config.yaml
hidden_act: "tanh_gelu"
moe_layers: [2, 3, 4, 5, 6, 7, 8, 9, 10, 11, 12]
norm: "layernorm"
rope_fraction: 0.5
parallel_block: true
lr_mult_up: 0.645
max_grad_norm: 1.0
warmup_steps: 200
schedule: "wsd"
doc_mask: true
Below are experts of layer 10 (counted from 0) of a mixture-of-experts language model. Rows are named up (a neuron's input weights, with its number), down (a neuron's output weights, with its number) and show model dimensions 0-63. Each number is 50 + 15 x the weight over its row's rms, rounded and kept within 0 to 99.
Before each expert's rows: a language model's description of what the expert responds to. This comes from a sample of Wikipedia text that the model never trained on.

# expert 49
Description: Adjectives after articles such as new, large, former, local, and adjective suffixes like exclus-ive, nationw-ide, lyr-ical.
up1:15 37 46 53 37 39 20 51 93 57 65 51 53 52 64 26 29 64 54 47 57 31 44 50 42 65 53 52 49 29 65 60 69 67 55 74 55 51 38 49 42 50 43 58 41 42 46 52 57 70 54 75 59 34 47 71 75 63 47 53 59 64 41 59
down1:48 60 64 80 69 52 70 48 27 84 57 44 49 53 42 71 70 48 36 49 48 64 52 61 55 66 50 43 37 31 18 84 45 21 45 49 58 43 44 32 38 45 29 59 44 28 40 29 79 43 40 29 24 60 41 64 40 34 39 64 39 39 76 43
up2:37 25 66 69 45 85 55 26 40 16 39 28 38 56 49 42 47 26 45 53 74 59 45 47 71 43 62 35 34 49 38 38 45 23 29 76 60 68 44 42 57 53 50 24 60 73 64 47 48 24 67 42 58 52 24 23 37 61 42 34 36 42 43 38
down2:64 60 45 82 35 15 56 56 45 62 79 48 51 54 51 80 13 22 47 43 40 66 50 69 27 67 39 61 15 61 43 62 46 38 44 48 54 61 53 56 53 45 16 44 65 46 50 45 45 49 56 62 58 81 76 35 35 33 51 60 57 61 57 61
up3:48 63 41 48 32 27 62 93 62 64 78 42 53 41 49 23 41 75 23 41 42 43 44 63 64 74 17 38 39 64 38 56 49 36 50 72 25 36 44 39 48 66 53 53 38 53 54 54 49 54 52 55 56 36 58 30 28 81 67 53 67 33 62 45
down3:47 56 54 32 71 59 66 27 41 61 42 59 36 57 78 40 62 61 33 41 62 63 48 65 26 85 73 18 82 40 55 58 51 53 35 69 36 74 63 63 63 47 40 43 48 33 28 72 73 21 42 51 25 64 47 43 74 71 61 38 31 29 65 34
up4:51 49 74 72 45 47 50 66 53 19 26 59 52 51 41 59 22 63 39 62 81 60 40 52 22 28 30 87 27 33 58 43 66 67 61 45 36 31 50 44 61 72 25 60 81 73 56 41 33 35 50 78 41 76 23 29 42 61 73 41 51 40 46 60
down4:72 66 63 60 68 17 29 69 48 59 45 28 66 25 61 44 63 36 99 66 43 43 48 67 44 57 70 43 51 42 19 33 39 50 45 55 49 43 61 55 37 50 53 51 62 47 46 58 73 68 52 55 49 71 68 49 66 36 57 40 51 40 57 52
up5:53 35 54 43 59 64 48 37 62 60 46 37 57 63 51 56 40 42 30 62 53 47 43 44 43 51 24 60 50 73 28 58 57 58 32 38 55 38 21 49 49 56 41 57 48 53 15 49 92 55 46 74 49 63 48 66 10 56 50 64 38 47 48 75
down5:41 58 52 60 69 57 47 53 34 21 44 58 17 27 53 48 70 57 47 47 60 44 47 61 46 31 51 52 58 25 69 53 49 54 31 50 48 75 61 56 52 55 35 45 63 46 70 57 51 43 45 74 45 51 31 48 64 41 50 55 58 72 54 63
up6:56 74 58 28 53 69 50 79 76 31 54 57 45 38 29 47 33 27 37 38 35 25 46 44 24 42 63 73 59 53 64 40 77 49 49 63 44 32 41 48 36 32 50 59 38 48 78 50 49 48 56 37 52 52 42 41 40 32 46 50 51 47 56 52
down6:58 44 31 45 65 36 55 46 17 63 58 32 82 46 49 75 56 69 43 52 58 40 44 65 72 44 22 64 43 46 44 47 52 61 57 45 55 70 54 51 66 77 59 31 48 61 64 49 49 44 56 46 36 44 41 39 41 49 49 61 40 65 41 34
up7:54 46 79 75 66 56 65 45 58 41 58 37 89 63 57 66 62 53 77 39 58 53 47 51 65 50 55 75 34 67 65 54 59 61 67 33 54 42 47 68 43 47 34 35 42 42 72 38 64 70 58 39 31 41 52 43 45 63 46 38 50 57 29 61
down7:74 44 85 42 08 72 37 79 66 04 47 41 23 58 44 47 62 64 46 36 24 39 62 50 77 46 53 37 92 44 56 51 39 47 41 32 52 40 56 50 68 55 15 65 48 49 68 48 38 45 46 72 70 63 42 57 45 62 40 56 54 40 47 62
up8:55 60 57 72 51 70 43 52 49 40 45 45 44 56 64 37 68 89 47 67 38 52 50 57 48 58 39 45 35 43 58 47 62 68 56 52 70 45 46 41 30 43 76 35 60 32 56 36 56 23 23 36 45 42 15 55 33 22 62 65 33 60 61 80
down8:38 37 65 52 55 36 42 43 37 27 47 60 49 41 70 67 78 35 76 58 29 61 51 45 18 44 65 50 74 44 56 50 38 55 51 55 36 58 44 57 40 29 66 48 54 50 31 22 50 40 56 79 49 35 50 71 48 72 59 53 69 58 51 44

# expert 45
Description: Newline tokens ending lines in lists, infoboxes, tables and before section headings, e.g. after "Personal information" or before ==Soundtrack==.
up0:63 39 48 38 66 68 32 24 30 61 33 71 74 56 65 44 33 68 63 57 45 15 44 48 53 54 63 32 34 67 32 39 42 67 57 51 51 39 63 36 26 48 49 42 48 59 64 60 53 38 64 57 48 55 77 28 42 57 49 74 63 35 57 60
down0:48 59 34 43 33 28 23 60 53 38 68 10 52 44 50 63 24 44 63 49 39 65 64 45 58 45 35 53 55 27 50 61 51 46 42 61 59 81 65 38 50 68 52 49 42 63 59 81 16 55 56 52 48 23 61 26 52 71 49 39 55 41 38 58
up1:71 79 60 42 48 53 53 47 47 68 60 38 83 52 34 64 59 28 59 60 43 56 50 51 44 51 82 36 46 61 47 35 53 39 51 59 70 39 47 70 42 76 52 27 58 58 36 48 86 13 49 24 22 47 22 39 59 22 57 71 44 33 56 26
down1:41 32 49 56 04 31 57 50 47 03 53 75 39 68 54 29 38 59 64 34 42 25 76 49 57 50 35 68 41 59 49 44 43 56 39 60 51 47 59 45 58 33 40 53 35 25 64 37 77 58 34 67 55 61 50 74 51 51 51 47 43 69 56 44
up2:63 61 52 38 52 52 29 43 74 25 69 59 34 47 60 35 33 56 41 27 41 36 58 41 54 36 61 50 55 64 47 46 44 41 80 83 61 59 40 59 44 75 79 35 53 44 35 54 53 51 72 53 72 50 41 62 23 56 74 66 38 78 44 77
down2:54 51 50 33 53 32 24 62 59 51 45 18 40 43 62 44 34 47 48 71 65 53 47 41 61 58 47 51 60 59 72 51 38 50 58 37 53 71 49 33 52 58 50 13 45 48 58 62 10 35 41 41 44 80 31 38 66 51 43 57 27 72 69 59
up3:62 54 49 65 67 57 45 55 32 40 69 71 64 39 55 61 79 62 52 64 16 71 72 41 58 79 26 48 43 33 48 50 51 61 41 25 40 54 57 19 35 17 57 43 38 50 57 39 50 35 46 60 43 73 37 52 45 16 44 29 69 85 81 44
down3:25 57 52 52 60 55 24 36 47 39 79 54 33 49 66 30 58 55 42 41 23 69 59 74 41 36 78 46 52 25 55 64 51 74 36 47 33 59 33 42 55 50 64 55 37 32 15 43 30 36 43 53 45 35 37 60 38 52 58 30 49 46 25 74
up4:50 65 76 61 19 49 59 24 85 51 59 75 25 44 43 67 67 40 61 45 41 47 40 64 63 40 34 58 63 55 81 65 42 39 45 47 48 41 48 58 70 50 36 72 69 53 53 46 67 42 39 27 59 57 32 39 36 70 68 28 28 77 34 22
down4:76 28 67 41 61 75 45 61 26 33 37 45 16 54 34 49 42 73 45 62 49 37 47 24 33 58 65 65 37 41 36 45 44 30 53 71 65 47 52 64 25 45 57 37 63 44 74 46 50 63 12 51 47 60 64 60 29 38 38 41 52 42 61 36
up5:47 38 64 47 44 37 69 43 33 91 52 39 70 35 42 37 30 46 59 43 24 65 57 44 45 32 58 62 50 58 20 27 42 55 64 61 36 37 43 38 85 60 14 41 32 42 70 48 59 72 71 55 33 64 63 62 59 36 29 27 52 25 56 42
down5:78 29 46 63 75 39 79 33 46 40 24 51 47 75 45 72 57 34 47 48 67 26 47 81 43 49 53 38 73 46 70 46 73 56 47 35 65 56 43 56 39 50 42 70 63 56 35 74 45 65 33 71 47 34 57 30 49 54 31 41 55 48 38 39
up6:75 16 63 58 62 49 25 60 33 78 55 51 54 59 64 85 26 65 62 26 47 51 54 65 57 42 13 27 57 45 40 19 60 73 26 37 56 42 61 42 40 51 66 47 45 40 38 34 62 26 74 16 44 62 86 69 63 62 29 52 59 59 53 27
down6:33 44 50 67 57 54 49 42 30 54 79 68 49 20 33 65 73 69 71 60 59 45 22 52 40 54 73 63 54 65 69 59 69 58 40 60 69 66 47 35 33 80 25 63 48 88 43 55 51 68 64 51 40 36 65 38 34 54 31 49 80 57 59 16
up7:34 56 79 67 46 41 47 67 58 59 48 41 73 63 31 75 51 25 49 53 47 58 42 50 61 59 41 55 18 63 78 36 35 41 54 41 54 18 61 56 33 66 48 71 50 35 23 24 33 59 28 40 46 61 23 46 53 54 57 71 74 55 77 53
down7:61 40 46 61 76 67 46 26 35 66 57 58 41 73 43 60 66 45 38 44 41 54 41 60 29 57 64 51 69 35 51 47 61 44 40 54 42 64 58 70 49 42 62 67 51 68 53 57 26 51 65 23 17 46 72 38 59 84 55 23 19 60 61 13

# expert 54
Description: Short vowel-consonant pieces like at, op, ut, ip right after a first syllable, e.g. St-at-ue, T-op, a-ut-obiography, h-ip hop.
up0:59 38 68 40 64 53 54 41 62 74 46 47 69 50 26 63 51 22 33 69 26 61 51 55 63 49 60 59 22 61 45 51 25 54 69 71 50 51 50 36 58 55 40 41 38 55 55 51 51 67 66 48 28 44 18 56 34 50 48 29 57 39 40 42
down0:62 52 58 47 27 77 44 53 69 58 48 36 54 27 47 66 16 60 72 53 59 23 59 40 36 39 34 65 36 56 60 37 56 47 65 74 41 45 64 42 71 76 72 34 47 50 42 48 52 50 51 47 55 62 67 71 57 53 35 41 32 57 21 29
up1:52 39 69 50 56 46 62 65 48 69 74 67 75 36 33 69 63 32 79 66 35 55 61 49 36 72 70 47 81 63 36 49 49 56 33 61 70 32 72 66 54 41 37 52 53 71 46 55 37 13 42 41 61 48 40 38 44 60 52 65 66 56 68 43
down1:59 39 48 65 67 38 57 75 21 56 57 71 59 25 52 51 37 74 90 50 39 76 23 64 40 87 30 58 63 39 66 66 26 55 34 63 53 43 46 61 41 52 44 27 25 45 51 60 55 43 44 45 39 18 77 49 52 53 49 31 44 46 34 48
up2:42 55 48 19 44 36 57 28 59 34 87 60 30 45 53 55 41 61 54 49 48 47 49 43 55 35 06 67 52 82 28 62 65 54 55 61 46 81 43 54 49 56 46 19 52 47 46 64 36 23 23 38 37 48 44 62 56 55 64 42 65 66 23 41
down2:50 48 10 48 22 59 51 38 59 47 48 68 36 64 57 20 56 56 16 41 75 55 40 44 38 48 49 37 50 50 45 63 80 31 30 51 54 37 53 78 54 59 58 64 16 63 49 59 70 55 64 57 40 40 19 37 43 68 68 48 61 42 35 34
up3:46 44 62 57 56 41 33 49 63 79 75 26 37 61 44 58 71 65 64 45 36 49 55 43 28 78 64 56 39 53 59 56 72 50 28 70 57 74 37 59 80 36 47 67 69 40 68 17 42 60 46 50 61 47 58 54 31 33 25 49 57 49 72 50
down3:53 36 47 47 89 60 37 20 47 70 30 42 51 55 56 37 57 34 62 79 68 59 44 38 41 37 70 57 16 67 54 63 54 31 68 47 42 78 75 13 53 37 45 75 64 41 00 46 66 63 69 46 57 60 40 58 53 75 35 61 38 70 55 59
up4:81 58 28 35 48 43 69 53 35 39 55 51 64 33 44 55 53 41 42 51 37 49 25 67 64 50 71 61 83 57 41 51 54 25 57 52 46 54 55 48 66 42 62 54 07 55 36 47 46 53 83 38 62 41 14 58 26 13 47 59 47 51 20 64
down4:44 30 30 57 68 64 75 74 54 29 63 46 46 78 41 63 40 49 53 50 56 37 55 23 43 64 45 39 42 53 69 47 23 65 68 40 49 87 34 25 55 50 54 59 34 63 23 37 57 58 58 54 27 50 80 70 27 48 48 53 50 32 61 65
up5:63 38 43 55 41 45 62 42 41 44 53 44 74 37 44 45 50 42 41 48 43 65 33 69 70 64 76 74 57 38 28 36 37 46 60 61 58 34 50 42 51 53 51 42 32 40 52 52 45 60 32 24 40 55 48 63 41 27 78 59 44 39 75 45
down5:49 36 52 72 38 46 63 58 75 47 30 48 48 48 36 60 39 59 72 20 49 42 61 38 47 46 21 46 47 49 60 52 45 41 48 54 43 76 72 48 42 51 62 50 46 79 52 55 77 63 35 42 40 44 29 50 77 49 54 50 63 38 23 81
up6:46 55 35 55 46 61 40 23 58 39 54 28 19 58 42 61 63 46 39 45 90 60 32 37 55 42 54 50 52 71 54 66 54 36 27 71 45 43 51 51 64 41 17 53 50 77 52 51 55 70 53 39 62 29 47 46 41 37 47 29 39 21 31 61
down6:68 23 42 76 57 62 50 40 75 37 65 59 39 40 66 24 28 50 67 55 82 67 60 57 42 65 24 57 39 27 20 57 51 35 85 51 48 49 45 62 72 58 50 26 77 43 40 33 50 45 35 73 48 49 35 66 52 44 35 52 39 36 39 39
up7:56 52 52 38 25 55 58 33 63 16 56 36 45 65 61 52 39 39 43 55 73 43 11 51 21 53 58 52 49 54 38 71 21 45 36 66 37 38 54 44 67 34 44 17 48 55 44 39 57 72 53 62 48 61 73 49 60 46 65 47 36 57 47 34
down7:49 56 66 49 56 35 74 61 31 47 81 42 28 35 51 73 33 34 50 40 31 24 67 64 24 63 36 27 30 64 37 49 56 50 38 41 68 52 48 79 43 80 55 21 36 50 49 58 96 71 60 58 43 43 53 36 56 58 42 41 58 69 61 31